From a checkpoint of a small mixture-of-experts model trained on Wikipedia.
Size: width 192, vocabulary 16384, 17.9M parameters.
Below are experts of layer 2 (counted from 0) of a mixture-of-experts language model. Rows are named router (the router's row for the expert), gate (a neuron's input weights, with its number), up (a neuron's input weights, with its number) and show model dimensions 0-191. Each number is 128 + 24 x the weight over its row's rms, rounded and kept within 0 to 255. Numbers have three digits each.
After each expert's rows: a language model's description of what the expert responds to. This comes from a sample of Wikipedia text that the model never trained on.

# expert 32
router:135084152131139111130093105091155103129092151100139107129116099087113120109116157131079072139090144135144110141152149154136167111141156156160111130134135087162170128116115137139104141134146127156109111109146127119114108113115107145136123110134206113142135135153125144088154098112131140162156128117106167101110163153136152129133135129111126148196086122133117123110125133134136130105174098153107127070130142086102143157068134175154141121122073168105167146134116129130105126135119104125129087125155130152106100159117127140102129117069111155132157103153114124113116096113162149107
gate4:128118128127099124131081147121123154093133137153157145133153142117161178119100164139145081119120134153130074119109105119084140096085107126110109172128139147112156154120118128140108128163148157137121120143146115134149088114124127154158156102147132142132143125105134118130151149102109114133142097131119147163171175131107114133115171113140128125131127132086090151107133164097105198124131125123148100105139112124134103121123124150144111183179168138110171131137105169136087158101136118084176164171142174067142161125138146122109135081123122139120177116139163153112130103099128140146
up4:134132107163137088109097128121094162147136111130100124161095085086154099130098146150098076128110117142094149111118154150189149107143136162099151123135125098109145158130124121148084125138119131156109127164131139159091084100103134167111141114111137089122143111189137107134135137138096116148140087119170177151140178091133152135136189117118104102137144160135133142089127111103109152111139090122100092112160090126127101118094128143084116160122105125129158116118106109155100130100161120140156122159134162134128117125140156121141120098161145162089152110122097126115151144142120170134
gate5:116112096110134153126150142116162085111142140156103156146105161152138107165118138104140096185125138131105121153112124111125111103118119124121124149149152144145192168128124117092145141126118069095135117148121138101167120152162144114161154085105103145129104153118073185109172144129113135142125116118097102138075113113173194144089161148113134124110162097112101113099118145155128144088110104137155158095131091126097110100165130148121091122137128120128118116122094112124166133115183135131108131131098113123160160116137123143144114096076131144122129141154134127083127109136170136124
up5:176141128119160101152074147130153114140131102152138185140087097112158088107151104127114132121129099122100158147104132136127140133151087112156143136135114100144112149156149173081179103082140135126137190140083133155090167087154152147137118150133132127123124114136142095126148088145137115135122143093112125144140113115115119164127103168133106124117113154121135151125163148152133104086122131103141104101155111130143135132143116083149102101147158153140162113160155099178085087137170132105148160107097143119078165120095146115146077098147141109156128131146106106140145138127127125125
gate6:103137140112087174130122116145154139154131129167113157135104157097111107107139158126063113116136135123124147171126184139091127137135111110150201090121135137090153133131095086159115112145163130110136136135105163132145148116153152173125094154064119093141098129141128109129139145118154119167126111103107153127129119133180129098104143116131128172141144120145092099138124102145099085184145174100069101138097119109108134127139131119090139122116124091143151154160149181096143108124145111111156169138128138145141118146127113120133118116130129135136145116151079078138137152127113129146
up6:144109191113144115115144131160109136126157100120166159097154127179127069138136093101146146087137139134134129125116122162146155118128088140132101092088125100109165110087116143137143131168092121121105111092137135129093157154095111147117166158165142115152125148119120148073150129111129124099145132112125127164144122162108142145140130113101130144132096089115106144111134107111118103097100117121078090063137162110134173117156089143105166156086113111123106128111156115145110125108130092152175114139144105152127145130099143143158117162128142070121123131104139117174134097119141155106
gate7:124157126108157126145127114132129158135131139124087140100107116123129103071142137121098105145102141103133165122156128153122186104107130129144147095103131157080084146084094130116156109112150118162132135129144111112122158114188180190100143097131150134127148115151167107142108156148138126159115102148111102119135144132164182163174113149091120117161124144158157136143134110148119075121118134127112156112118162138118110108097105135127139111179123125145147154139079111109084143136116089103093137149155148123131162102128130143081141106104132104122131131165153138124103120098095067123
up7:110108144123126113136139111113120185104142179133099124092134122118183088149138111150084138092133123121135159157120107166139124094122076140124156114144149175112130104099115148106148142163170143154148081148139119128096169110195122150155109164145149112107120080121157107105139126187145145147138142162096125119163114124129185111134153140112156120130103093148162134126148110116140099104084143124144112123161139126120112138122084108164142120142130093119143107138144079107102103170125115149144167157158123090081106097099127129084107118131127141118109136150141144132145125113102123131
It responds to: Numbers in table cells. Small standalone numbers filling table cells: squad numbers, day-of-month in dates, scores and statistics like 0, 35, 15.

# expert 2
router:121108147113140148141078086081134121128088151111162119114102116113116146148146122117137095123113119115156081152115137159126120118166147155144084157160153101136149099141086162160065136147130113119108107084136161120097136110113146120163135114123157119132137153149151138145159113111153157153171143122134116097121147174116124158138129126114138158157130133164103117101175175145108172102099154138108136113125121125115147152134141155130116128103127123100136142146106133153112138163086090103132127041100148132095135153144120117099083125103100089141153120148080080131123124091126117138
gate0:109135129143186106102083106110113159086140107168104136101123157099135118151152099175109144108102128113105131153115115169157106129098150154147174128173147134118088140132125155155115096143135106140133142104083110125148156142171152145178067115176122131146136131107063113129132138132171121111139134121121128145134077131140112131113148113135102125193099129126175142115121149121118112120122154145089121117160129113083131181126111119140117134132121137153137147126094115140131150135121151107144132080139123115137122124094157101097145133143098149115140176097111108183107174131162123152
up0:122143165093132143144163085110121154152143112126133116122106128108124085125119153146133132138119130122083134114133138123122114150131113162144130148099083145148083144116132158138139131117121088136133118145151119135152144151138131110114104156136137119110129117103111119088109058072104126109084150171132131094164145131150119156146081151165168133116100120096096158114103163105116144172019112160138072147153130120096085159107091110116155086103143136123140120145145128134117163134097143101128125117163112112146117124100095141132088085121129123138139149144147132160149132127149142158
gate1:106127142060132135114148103133107075131098142153108152100086111125123165100130122136158120137092161135167128108121134130133107105124147125137124147160139121109153109124084121134114175117164106121154074131110144160128119163153101082147131116091139117109097167115139135086085123131108110165173129119086090147187127123110102081114119134132150097106157136144127094134116137149154115168146147107149064113121135120143162095107163117129147181081145144140154132152090111102141094156152114114109111134125134096090121147122122078099099121121114134138127128095144105128114112124157110142
up1:149115134154139079149107150103086106096136111093133179134134152164136163150111125203153153101184147179089113128113118123157137122134117134132103147085133128136151119131122155105118096111118100160117091087149133109155115118160100137181123098116112149118138088110141146149135104121149109109123102121122138154132139143132130157068095110150111140129077146136139141125149152100143123145145123140133135136137114146101184096128168123102108115163104126104134109100075125172145130108143162151139128121119116146101127147149105111123159112110146167122154124087128089068117141094175117126
gate2:129113130105134115137138146144143184134140128139171175122132118168133162134152109110139098102120106142180092177140117107114124119114079113112161117127112102156108129146147182123158103148115137127140144131156128189132151155123129113098110113163091107094135114169132120111147129114117105157160142095108123143067130147099130138121141130088115120121158145145125128107129142115147133144074168107125141166119117051116137172124127122156131095124132115107166127177135126160132127180072116145115160138082162094119142130137149179164084145149135109116147104137105137137120152130117151119
up2:137114121104137128164087112093128124104146137146142088113135083151118129127161126085109070127102144100141144149135100128090157096143093131109137152107145163126148126128129158089116129117127141125107172110155125125145142163163102052107169143137108081123158096135152126108105121124103128167159127116130128125096088131134120120155130142150140110126142195156141124127163133112187108106121137127108138151135089163103130099072151082146109144131093099117138163132131106135172120152086161113115136105130131146111149115133154163166124105131116105152152126126100127128124193109139103165
gate3:135086122147137135098100126111120139143155164131141101117153126115089141115147125099132137098142083146139112164126141155116120108155116161127097147114152130078121115138087131104098135084110106132123122094114117147123154119157112121149133141150167105105151129115168152123082145084111151133098133148174146126116191134132100152136135159128129134119160130170166086099131099112112123130152095139091140120101115172110158107120120172120130117133166150157135156128166183111120089189095139132162100147138082162133115097168114135118132122134190121137153134116109132086113155089106108098
up3:122132123132153181140084102184153136094132138121161125167119139084124121121096133123183134117183094122129147090171120110153150113095138089162159122118158146128129136132134122134152109136156145096106122147109161099111179121102204120129134146126139146108142111161102101161122099162107101126110093151122113100113157080136138115100161162095119112119050154124122134109136137117132153141131055179140112119147142134140113121151104099128116153141135109194138136145125118124121174103144148114106127146152128167164153113137124118132114124121123112121117132146122165123126146149146113122
It responds to: Latinate word stems. Opening stems of long Latinate words that break into pieces, such as fin(ished), convers(ation), revers(ed), cemet(ery), often after the, a, and.

# expert 16
router:152076167133151144142134113119153121104125142072136103158104150105117115108121157147111098107119120143132088142127163095149170087150139130149118155155107150155158120163119143110141140121124087174105106103112147071116124094107126136156117147116157107139166139152114191119131115080157172152139150064109115118147155144148162142090111107104132135152131123140111143108130120135109135139122131182111115140111134098147144156120139156110166135140094144107169146129125137131103125151142095122135106116112129157090082137127093121107104097098085162138151089157104106100096105095160108151
gate1:162093156154160145169112091101138135143127138144138108146152157141133080135139162109087139087142116119120163110102146113165140078158157125118113138139148144132126097138080120104168144136104131146106159113111181077122125138124167152121089114143122144143161166126143136160123121145117139113132112106177120184159116096142133115103141161148105128084166118109076123120114105156149153122135111166131153163108128085156142133124124139095125142159165127154123167130129099163095109150133095116121182131134098161124097131119135143117156059124133171153116116148114096108117160122124121117
up1:123100169151146089126164131131123172124091092149157106096132171135106105160130138105139106144088143115174135154073110079142146108143104086132113123126129109128127144128119127124138147141105133123111091093154147119172148114123154118136113138155149093091120153111136139133165111163087127145113126120167166155174127054155152161118140133119123103145143127125112084120132118165130081155118146136176122136164144133094104128131105135143122130117117166178105126103076131099129156091143097106095150099116113130121148101113129139122108142067114145147100172125136139148139138125160123168
gate2:114053070185093127149100147156150140144102130112135139100144136138165135106130165145143137156149137102121112152163105144177163130124158109144158125137170108098144133142100107151120101109147124143126181173152166110068114134118128129131108120095149113090135128097122120173107132121105121155133146098092086147105118126117111130144139133114138136114121123131151092074130120159114103150102100103163149150159148110168141132102137115164117099121146105120119084133124150085131139107127126116088056099139112119137117125115118100143132095104110113154105120152139112095103140119114153082
up2:144105119172165165087121153129126132103137142085109137141116131113138114089149125168132127148110174177124109185143147154124106177118124124156129160180122158126190124139119089136146131111123129109138137140103128083147137110172127092133093145110141138128141097104099106149141104118096082133165097145132113153117106181100148087120090119159143149147103107113108101156135105137115182109127160129136145127121087124160112135102114099130101117109129114121142083119146161103131125114119134093109135108089146112142117134129094167158118144084089156124179127151142130082107152114134120101
gate3:135119138113161149132174142151112123134175131092109099143113102106150094109127120106098129150107150083109126160125129098131147117144155167116107147114131121084151122071119082124098129121150134095101112127106126125132106158120147149145094105097144123130098137152154141114128150116151134097128172146124135127154151132191122136079142120173154091162113142130146106116125112186140103147104146147119067165132153132110138099111173139131151081132142132075151162136138117121162155089125111126112127134153164166110115146139151150150154191131123142101110107088095140114144089115105090114
up3:136136127161117126116124134121134083157114148170192114088148197118140152110052117103163118151123118169141113111127099168120105140144119078127143165139115126136095112173112147155153124116128117137114136119143161125088140123154143135114119157098117139141150096126120109153162145140151110075108076121143157101071134124100107131170123130134080142122148130135113144136122126098079128095123113106110132122124132074122107144123138151155084122166089120140142184119122168125111158157123133141106129106091137161161144094144116108145134150139159141136155134098131136143104113127171152152
gate4:108136194150129133135108096126148093107140129088196129143067142133137182162160122153130138142146139160095170115141154081092157097158147129132100139164146143154133113118165112121133087093097145133128125113144153110153116117123152148100141115118120102132128141108102133130088117112140137136164114092152118097111156121164108135123099121113139122078128134112125108135131134144112217132135095150122168147099128118104097098152150143104139129177146148128135132143156122141110085111149116099143147132108120114100114166101144124107127077141085119116130107153134130132163140156092116173
up4:096144127117184115132127083162118157119099108138110094133103091122103155117130142130123124098123122138153097111152099125154110140074128105114125096106148144158145157156102133121087112119181132138162141142152097151108098154131140096148125137183137154113114137132142109094132115124141120135152099163164145126151106140098141127166135163110088186138130162117148104167098096163119052131126139119135108134150093170150133147086117142135101128104099103105104139097129126163109124111120142138156147146124135149175149133146119136161073181136158113159144138086122162106112119127095109118
It responds to: Word-final pieces before punctuation. Final pieces of names and words right before a table bar, bracket or space, as in Grag-son, lit., Broad-cast, Oil on.

# expert 37
router:150121165112173128160122148120131166150157154100129084151084131063110098083086168145103105113086125125145133135112154140120111101138133103148116126161141096127138112135109145106113142139188092126108106087122137095100115065097106063172096123136145096157123131152133174133140128118159151148137147103104121138108153127103150128123094103108134175142113103135135111127165143144127162090157143143144140125111138105144145148108137186161131104106112129080168173153121128174097148143128107111130125114130106139117112155138115106119122116108096125146148115173134102119127119127125154106
gate3:111158155171149149171144158151135128109124177133128129138086120104114133156158167110133134126123140120145126135109142135112072145159157125121159117122094152154180121119113122147131123133116120161155164151115098104117151098100109106127108095130150168114117095133115112094163120124113107113105135109096097111171130133147130150147178136130126168132115114158117129149144146139148071124107162123097130090068138125125120117112158149130098100076164103125149193155125141125116141108137121161121111132143148087152108106119180121085090147186130109126136158151156112172120142081113117105
up3:160165132131155083152167097108113113108136106103123141128125131100123138121131111120113120134129120104074147153137126095124137092133133113140168072124186091106104094133150115129154119130136107121152124110137124136128154162149110188088147122108156160147138154111128157102108116107147112163155140123153130138139130116165125075163080140152147142133142139132106135100106118137092114120194133143155165150091140120153093162125141122095129145141125150126150091113110141129154146167099106100137156132185166126094091122124118141141157046154148150118114119153128112131122108104121174094
gate4:156128114122110166143151102134085126145158165157120140124146122107111141133141138118093136147101114092125095150118175133107146157142126089133102118144100124101148138148142118100133107139149139156116077135167142164130148154132157112170117105173125114176117088129141151154145125145156139138142127111077119121143146104120106142143138102105105146163149134116091104145175104095127152119135083148115143103158167093090143131160109118122095139111147149131146055109091145178127147133096143168088135101134119104115165133130159098134142096156119167105107169162128167142166104099103103118
up4:149096109184125132164106116130131130116126097158140161166133125138118154125122134144131084130108116099098113153161122128113134140105148124085123088138120132137170144102119124133121118129152157136130092194141138152083121162098165151153130144140099135150124125080178163132140110085121116136147104145120153126132099099139110135128119116120079136132133121112106095149120107114143112108149112138136117120164137068129124099162139126173124139110150158145145115120046128202102160076116130146115133087182140111125159134123172094148142124147143145081117134153135115125110176105126106123
gate5:134144125155117119161178093134103139113135155133119083133133128109117084139115144149138146137144104173115087117114088147131140154130131107101122132143129169159106148071139140128097139098124112112137095118096120134170141137162148151144175104123144092155087124152145158170083103094124106093140117127108191133139142155097151145164107127139123151132105126128139156097128141109123161102120138156144171111117131146145157132126127165126162117141146094156120105178168174118110154121133101147114149093113161102183125169151134092114120124146084108095180113105112096129140128147096128150
up5:159148128118092132154092123092113122144151149110134105161136129099161087111149140123109087155102092060155095138168160124091127100151133108152135108127126123094130121127144136125107095116143120142142164184120107109129111111096166072153149122161130143128139133145130157143078153121101128103108159105097104138090172164153123091163109188108173103156100127150157143129105119132133172148140164139112133146090082113169116174140128111076133125135123134151118113143143121150168161099124112104122134120113132140124125144099098129149119135123102121153079107135152142105144144144154140145
gate6:133131147098093126141097145161176119152138137099132065163105144099090109135135118132134163114138136115098129145102160122137096137078131136127117174184151103146126118140125159083121146178117125132109150112141139155100118090133130151127150165120140088100116076079160114154099118128145147134102154138154161156140111194180150114132103135151144136151163172129101112128144160122116128114136143118074133131165128126145097120142117149151152139136122156140080138123140113156121123102130141141132123117128107164117165125089127118118133118161166155163122109130101189111120155074128137109
up6:117139140117107121132167166106152117145133129137145132126103166128095128118127115129159171119142121095140188134096135118130090116110074149128136137188156158136129107108124137123147103136099124152113173109141121129139090127104149149141108145082145109088125106109137158153105133159129151126073103142131108080143095204104114106138139098130116095119126150139120121163116137103085085138161124136071127138151128167148157138111139132171161126136098146107111156140097122153107108164149176138137087112111107132064162133083108113084114106140126165131142132139101138145126151107124128133
It responds to: Pieces after initials. Tokens right after a capital letter or abbreviation: the periods in U.S. or R. Johnson, word endings like H-of, Bar-ack, and ordinal suffixes.

# expert 0
router:138109143113139140148121100107139123154111168089106100106117115117103127132100146138103121078076131162137097149091154108104157113166127143128102135177146102138140112130095143123117149157149148109090097086162151113108087113095117153145131138141134121158143147133143168097145107075165142156152124126100124123117142152096167129140121119094158164164112133139124153102128132099076140104113120151125134144113121126166141144119181153150115134111127128099150137155127102158090137143101139088143128110116144148103119155183112107101077125123086153156127100158094132073101083105152165144
gate3:140130155106125080129141147156143092157138153120145145141149102161122103102148169064133106168112063179135119152122097163100115128142125148099108114138183101147112131172111109109111148132143177075143130099144089148139126143103143116140129122149102133142127112093129129143119133090143127132147134146154128119149156144108131115085182166119157104148116118108150107114134094127135109180156148132103120132113142146163164102123151085110159108130114144113119179150122147110123113105154123150170135128155124147145122066119106105111143108118143137170111129139103136117152125070151091162
up3:117077141124135160120148115138125120131123121129079082129145144115176124082099129074114119161130086158110116157119074114129143086144128148111148161165115126091101095174122138152144170175115178066125145098162154125129109139135134101123119166145107137141134094107154114117152130105140159148118083154136130124122154083133170117173132147181136099153118111142177160145141132081139134104127181115115115129106147142130127122126110139142131104108120168119104131142150137160096164115110131125126110121149139146145100097132156102135134149109107130156118149181109133146096164125106118112
gate4:146123110159124132152144105113143129121111079125128152105157147192108126159123123093128121095110083173182104114071143080129107142126113093114143096126118137142148139140130121126141121112171126137143114135093150121159103136129109132096098107145132074174102118113156164154164105106126133152110158093125167102148148139125114148089150147110129164130128122150103143098125098146106118154124141122140123146111126088150123106128160145193169085102125161130134083159160136140126100108126091144135143149118177123120066110118131135090099134117147099093125150134168145144153124089096128136
up4:136130138123110111128119133146082109161147133130139072144120118150143107141141092131138101134164176123105162147106135122129097128139155131095125164143115114120146174167117117122127096122136162166098117125119128180124150100172123096131147099122133138115146137166106160140078142146123080109140121140139106125144154104144098155156111127140111082087092110122106108136080128123113156130088071130094165118130122171144162139168106148144089131110179154138094113158102167131177170136154122085106117117104096155131134138133125142143118094096099139150081115105094108133141112125156135092
gate5:144146146150152110090129106137077113143157150147110149144136102088138167118112130102152136124156088151139104164143093120102133119148143158135116117127152150126092144106129132112133098117180161108146150111134144124162120140132147137151176152106139107195111134105152165140130117108135136168157134144120117161144150128119105120064118159142121154145147093123165098089157094101129123151092118147121105183146126130093129135111135141126115144098113093098142104132117163144102141138111156070093138096094138114105175104165107126111128112100152136149139131162154152155119062147138078126
up5:098143095181121076146098119114147073122116150160151146123092140125133156134159145093115148085162153122173123117143121149130121076141143139168145179131151108112144145116108117157122078121152113117138134135138080096095100157098176130144142126100115106172126135172124134117089161076147147114126121170119084142144126134149112125127118125095161106138139143142134084119140081160111119108111152124125092158142076131158158152096138134118119162104105105126133125115106152141129136109119157116145136143137119112125143069136139111147113106138152173152120075138159142120164117123135130085
gate6:127151115136191098115134159112118123164138131116137136136153110144158105148112139157123141123137156176121137144113138129150155106136097130133132114139152147161093151111157150150125129107107133107112115124157153109091159122113111177148122134136129097122150135106096113116150129134096117138123155120122124139109102117148097096121105158102166138150133166120107143072131142087097111134104077155137136148138104114122119120078141175122134165170103156114178161144096095102114122073180105131137122163103146149164139127094110125169077180146147145164115069174138111142146122139154142090
up6:075134119197122099134081157105103133154095119116139071113143163079148136122160135150136109122115130129139171159157130166117139146143102138113140104109127144146174157121101094130124053143134181115119128106123144162167155131158118128157099108120122132111115142144133148114153152139143132102143121119145142127124098166146105213104106103141153061126143142104138128150119106130127138136121136095125113127161131133163125155129138163150124144119147088155145108110097160111124115191144157082127115079148136132126129134134103103114127120111134136121131157162120127143147076125123130101
It responds to: Compound hyphens, adverb endings. Hyphens and dashes joining compound modifiers (large-scale, three-year, sold-out), plus word-final adverb endings like -ously, -ately, -ually.

# expert 22
router:165115179124143100145118128125134118157138181079161112142099099101124118098130174127082111163117111137139106128136145128133172098137139120162136162166117107144154101125121144100120131151161129132080078083108130093097099099108116133152088106089148109136119128150125150112139093127146144151136120087110139124122139148144151123147129111120106145137091120157129096127148139143121147139140109170116139091114144095129151163117134165171134122102084142110172159131111138186062140137097105105137091115137095148123115177110111124111098123116088127104151122173124127116117111136189150144
gate3:173099088133132113092111134122085104093104133128150090132111137078131104155122128115118130134107096129125114131119140131122127159149139116131103142155139137130138151143134135107109121113075170150103137148173123174130145112108127135129167150145141144113128134197137135119129176101148117128126131114133160082123118160125150129074109092146126100104090179116099107169141145100141154139149151149087099098170115138101105126068123100131082163178094122126132126130144100139176161100087146160129094146138134159130117122105130120136126136052140120123112154153104144129127150096141154107
up3:102110125143138107152118138126104128127106135104107156072159148147136125131094095126110102123160111140140124128133137139155127133152118120115088084110128108143102134146128128122159151115133131113125173156093137128149118123136135124084118111126142084094137138108124157127160131166167138144145124111143136148199171108113110120151088136147154097171210087118114086110122091156134142103130137142149129111101112113116088152175127099124144117091132102084116191132095100113138135128145099185123168117156105068113127145111138129140166133170166152142140107118140123127080152115105107121
gate4:135098167111135143100098130136109106175124165100145138141182124127148093166181129117164128126165153101123151138141118142152090086117107163162120169121111117087111112127096078112153178112137113150103154165086105126136103125121117129107100094142140130140123148159137133138079132128108107187138159122120142114145089147146117161170090150140168111114131109126131121130164143189115118137103129163150133124136108151123122113125145109090122106149123111136171126088126088087112119095124135131114103111156117119108091130139131191111111143085129084110130090133137131109137130133108167150
up4:193135159113134186137179113120079118122084135135155105170146058130117183096105137131115106131124114114146139147143125098135122128122139110154092118123152075132147098114159106130136129132129116101131084124127115121136133114108150139115106140177183109094134118167116110126129140128172104133132122127140162134118099192113162112144142167158138164097127133145138117119125149164115154110121106139105165168141115089117101148126132157121135087115110119168126143132119136131109115102119152140110100112132132124126101164143132185132121152051151129141098118100148133129115113120070118126
gate5:137143154165095137133139100114116131148153126104156109162148107135087147113145155134139111061140153113121152163104140139095115101133137125155115170154193111133114128146163130126103094135165119135172114119106114123126117127178151124137146160152158088144156163130120157119104153090134104161153125164156144094112161127133118083122164120099143121134083118155151114123110142124138125137144149152096180120130110109156145122127114135090086157109127152146068123148100114140106133131134077121107119169124112123155134107126166076144115094145091163142139072139108144158173127148134097122
up5:103087125148186082151145144124116115126163082140075105121125123095120145144114097089143156183109133133151092135148132126129129130149132113113163120123141118128144147131135110127156152145150146131144147146133135117159095121129132177141109121145118161096088135134143092155129135124162076089127143111130144138114100157163136165154111115115127096112137163090112157126137116145122123116148105096152131128097109137095112121138141142133141107152112127090148142126178124106139170144116171117146101135171147176108092136135097108063151214154145118139091128132098104111114130096180122153
gate6:177139094125109139181139111161134146142138107117129120131093123120096168118136170126161173125151140176185113106165113065133121128105102090135120166154124138132098117133105110101127151153178143096130109075120116102128124123131090111141140154148127112129106121188140160157100157126093165157110164108157120139119094096113146106149132133167139121136111125176141124116073111121139150173149137128150117115133136117166133113107123171137142117105133138094144121154097170155115116176136121142109150119132110128166085130142118126184166125104097100135120119081143151134135118153130117119
up6:114111180101171144116108175120158115103104124116084140160125147148149128165119092118129142102085129115102143167131123172093120107111128142156157131093131139107130138102122140123171107098113098186098139145145116094122137136134145099101121143122144130151146105132117102109189123125144130095155101100127166153145144131161145135112094164141184127100124134094125130122161111149145135098100120128118106165119144109123131118110093071118128094141137108132132117115137058112136131081121096100148112092101108050113120139081119134110106140130138172128171124110091124107131124093121127126
It responds to: Single letters, articles. The article a and lone capital letters or codes in tables and sports results, such as L, F, SPA, QF, RTD.

# expert 35
router:125125138124158151134091131124135135130130162116128114094062127136105094153144117129113093138134107166147136137165144122113147092138125169164118159131083133181135129132108172153127157159154095125122109090124150104122122115120139134134093145097171112136169129138121155086228083133148145148147122081119140092108144134145169161130143101125115112169089113142123137104132117093121125146161112158109112084159161119082158157104117147128138079124084135129125144115125131131099128129091132087130133109111099137113141192132120122113104129126126142126126089141106133121086106129137146099
gate0:137125122128093133134121109126124121091113124115108124156124156097157083096124144146131116089143140115125077127128141143160103136129150125089096134126167044146164106135161175146128111122142119152159168122088126150111147134103144121094141140120127115134164148142153111088106138085124133070115105120090128134108147105126107108141155125096131153175145136111157100196139129153180159099130110125173088108097124168197113127125118170124117120139135148107115147154090076096112137112138157139133103150150087094122100089142119120141111139123141138149130152149109136116135139105125142110
up0:135133132126087127123174152157131173156071171133101105146142163131124124126150132134141125107140146138086140122117117146141120111130141124125153113168127152064156098129098114154126108104111138107135114138105157132149142134107098116162117142133124106088107118174109188125128119165135153119090160149108142132095111122107119163094141094169160110128112107138146124116149100091095102121143183092127162126111147169159103121135120096119072132099137173156149134143097159136158107153061147132114154128130099101114116119136120125104133127137097164134153111125100112157173068123123093121
gate1:108118136131180125095157173133125107100140137091148108112101095104135098147117153129133178138073101114101164131155143149078197135125117139131157107112106131100098130124134109106131120133131152139126155128118099165135131164089162128148127141066156138142172154165111103166093151151131127143166106107137091106146129130108135129103114126123127129146152135117167165112122131160124166116094159157147117106130102142091127132090112131122160130191128135149140117100170098160125152119107102085108150127107107137119134105134131158131114133161108099121160112161140113125113147076130147185
up1:140152145151107084159128133107149087154134117139120137160119146125134122135153134120141088127130124156151145120083132115141108105092107156072077125150138151098129081142141106128133121127144132110122111089160168188132111047139101139140116140128072130096085158130122122129132115105123131138076120160136123134120138115106151168123161137157160129134136111104110132123121154149134144122187125142142152149118169121126154098106160113142108147077127089135108156164138152092132091159136178145127139139115141133131103147179111141124136133077120126122144191108097140119102175107152124133
gate2:127129141126096103139163157085137145145068164096125124099159139100154113133072135151104159122143117119118140135164120086136181110145103134071121133129155125090126146154120154087120131139152117167130117065141098119145099114121130132162169130130121084144161111112089120148094138094114116116138162153117151113094156156102144144117110147120153142115172129154141084192133135106128117118142127166117136108125103120147122079154140125124085114151093119131106111089138113109109122166124097159101117131185177105137117127133126115138111075112128127117132135114115147139158105093114101160
up2:131103127056139172088156178167124120087084110108125122177128133102139086150110113097140141131090132159108078126113133136137123126107145084137133108153134152100130150132169118169161104135130104103129127151125125129116132111131090164128084110113159144138085152130138104090149123163136129187088137138136096136137077125176119131141161108113141132158080131169150131110146130147120153142171119125154108134150101119158078123119095117147147162173121105151150140144159105139125138192144131109145124138126102141148120111129137162116145105156109094136155114163110127131129153143142150125
gate3:160149080093127096150083096183131110103126073134103083151108119113138103099121106149132110122139134111116120121152138108134144160122108135111131078139162134112117077085133146106140096108092099143155154043141136154111139141102184129153136156121124142120115127113148131153131082143149129135142149099114126127101141138143168124083155119139114178150088171096110159146147140129142132139183117160148122113159167170135129122130130138096146099157143135129111125105131068167143151129113133123143118147140123087096132135109129132159132141130100111163160144120100140104128090143118145105
up3:106100140179122127107118128114087143130127130112116160138130110128125128138141161119110112113147148107144124118138106174119127126084163153154100144108145115066175138130124101092143120124148151130191125119143107192153133104156145135154138125118162146138116151142087146123162132177155075113084120134115109085135142106073124124153111101117169068144130060147124125107126117133164107107108108095113116123114138112139124151126141117122124151109127171110099110094115155129108163142106125153149085169166119145162109131124104135139154153112105078150122149128113111123107132172159089108
It responds to: Definite article the. Nearly always lowercase the after prepositions like of, to, at, introducing named institutions, events or places.

# expert 36
router:139130135117173112162108111117140136141129140081126102162093140095103092130129108140126104123118104165121089150109142119132172125174115146111118149162141077150134125148114131111134153122122160125125080114163132129110076089126106105181130135117138134140133161142144185126152105116124153173175137086095142136114133161125125142175094119122106164160122176127128141104131126099111164119133138164121147131079145154111141128130170109174111125078086132105127136139126130148114137143129116106136087119120124132110097169135135125107096124092096170163136109129059094111124135096170125151
gate1:127140135086101158113135137144167118138104112125098110097114142147093121121164095108177142127131142117130114139129101154082119152136136126105084135078160157115122113168120138125106154122153180162135155134147148143115065118157133164139143119143120107099150154137135144123151114098134107163106175146171111183094137119161088154131150129132180178110146096159118103109144171136150112124169120142165092137154131157146136129124126142145087115133116173092148083112103138134120118146136145089102109108140154136117067101113137125109154139106125091115103120114111132107090085116154120126
up1:121149098128132123129158130104169150090130100122098145084174157115103152096171106112181136148112086132115116153091129141135110144137125127117094141142156128128128105095144109128126107127153154125163145158162151117141128151106152168152128137136142140130156098142135180136153146110097121174145140140103149124113132162085064156135130109075140094123081111158141156155146131146142133117129154107102128161104129118102162139110138126098154131155108136153128135114120157093117110129141114166138148150115110110133083120073124157166108110132174149127203120117094128085138146098113082114
gate2:122106121117136149189150108169126104141137155129136172129109095134102085151111131096129144114120163107093099140119143120112139176125106143140104109127115144126112111107090080144122108116126113085070168128155116130118126112109107136148120127144118106164093108129121140159132112066154155155105111125123140082085152105124124193123107137110126143131126113115140150130143117152139150121120158153162131117124106129155138102080114166140154169105169099106169112149097084133100109133164098124099120142130144094078097139131083076080109155131141145159151095135108126139135129163159130116
up2:151093131119069165127175103154148149114123086159150094124087118113111127106112134132119114108086126137131135100110114127133122128151141156103151191121144129152135152169107095110120152130097098110132140100086128156119168087162160143142150097132186120142128093100094093124139154128152134170128099122093162157103120108106109162122107137100096125088128136112080087113111124140110124163119117106151107133102125126134100119093101122132132138120118139110123132154096167137161130140112171124098135145177111086166100131138143138114123085113155141084121097084096151131120162133126160100
gate3:100134118123140135126143117097098109106082114178144137156187159150115132147136137130146082169129119102117130144097140128118133122122162129134123157113069083112130149082129153130141140152126131141149099127145132158132114098090135121086132117146130125114102156135152115174124147110128127113109144095110075104096109145145129111176118155087122134118136166141130156122144144084104111128149158147111117102128145139146123160123138159098104124141143192152130142109141149073116167201106071127119133138091113128098107149148125125090089145109132124155093061151157125128109114129123120091
up3:128124116129122114093159103097113128160126090097170097129156134125138109120122158124099165126164067089148131117131094095138130131149136099135146114120080119157108117109131111094123122146096151138163143122124153135183111159105149123080098107151114101103136116173173139145145189154121121129121184135144120131151109117108111123158116108116175137130122115115152131101111129127143082090127105141080199156104093125106123130126114146137134125100109139103143159160116131159147167137110119157137146105112123185150153149117161104157124131076153141133125156140140089109134127093170134103
gate4:161122114118166194140110158147069169150166148137138130139126096127117126112091093166128124134084104132116115132129122120164121080125126126155099110169096152137154133126152131100153205130141133118113125136089152124145159145129116089154089097168104161131134129120117106104121127105146138087152115097125095119130107131147117128163099113153132129091115127086135100154171128122147148133149120136089139118103168142139047175129086094074120174111118102137121107142153141100128123137124108133133130132129095137104125140137131107121138155122125155120113102099102163088121098101127121148
up4:100087174127126179101121141124115130133156135139118150121188127147102100113140137168145109146165161143128122117133101136135143126085110142155128124139106149100169109148133104153129124110142143102160111172115135104124147103106108112133100110163104142151145138122113100156131139108140115157123134095125154115103138135165151085184105126152160101144130183168137108131130138111111153151095084170106099110125154104144092129141096069082160191131076092146109133113139141138101130105159081143154094140142096157125125126103151110126116134126123152119086100149115135114113100141080132109
It responds to: Inflectional word endings. Suffixes completing words, such as -ed, -ing, -tions, -ments, as in talked, committed, diagrams, incisions, citizenship.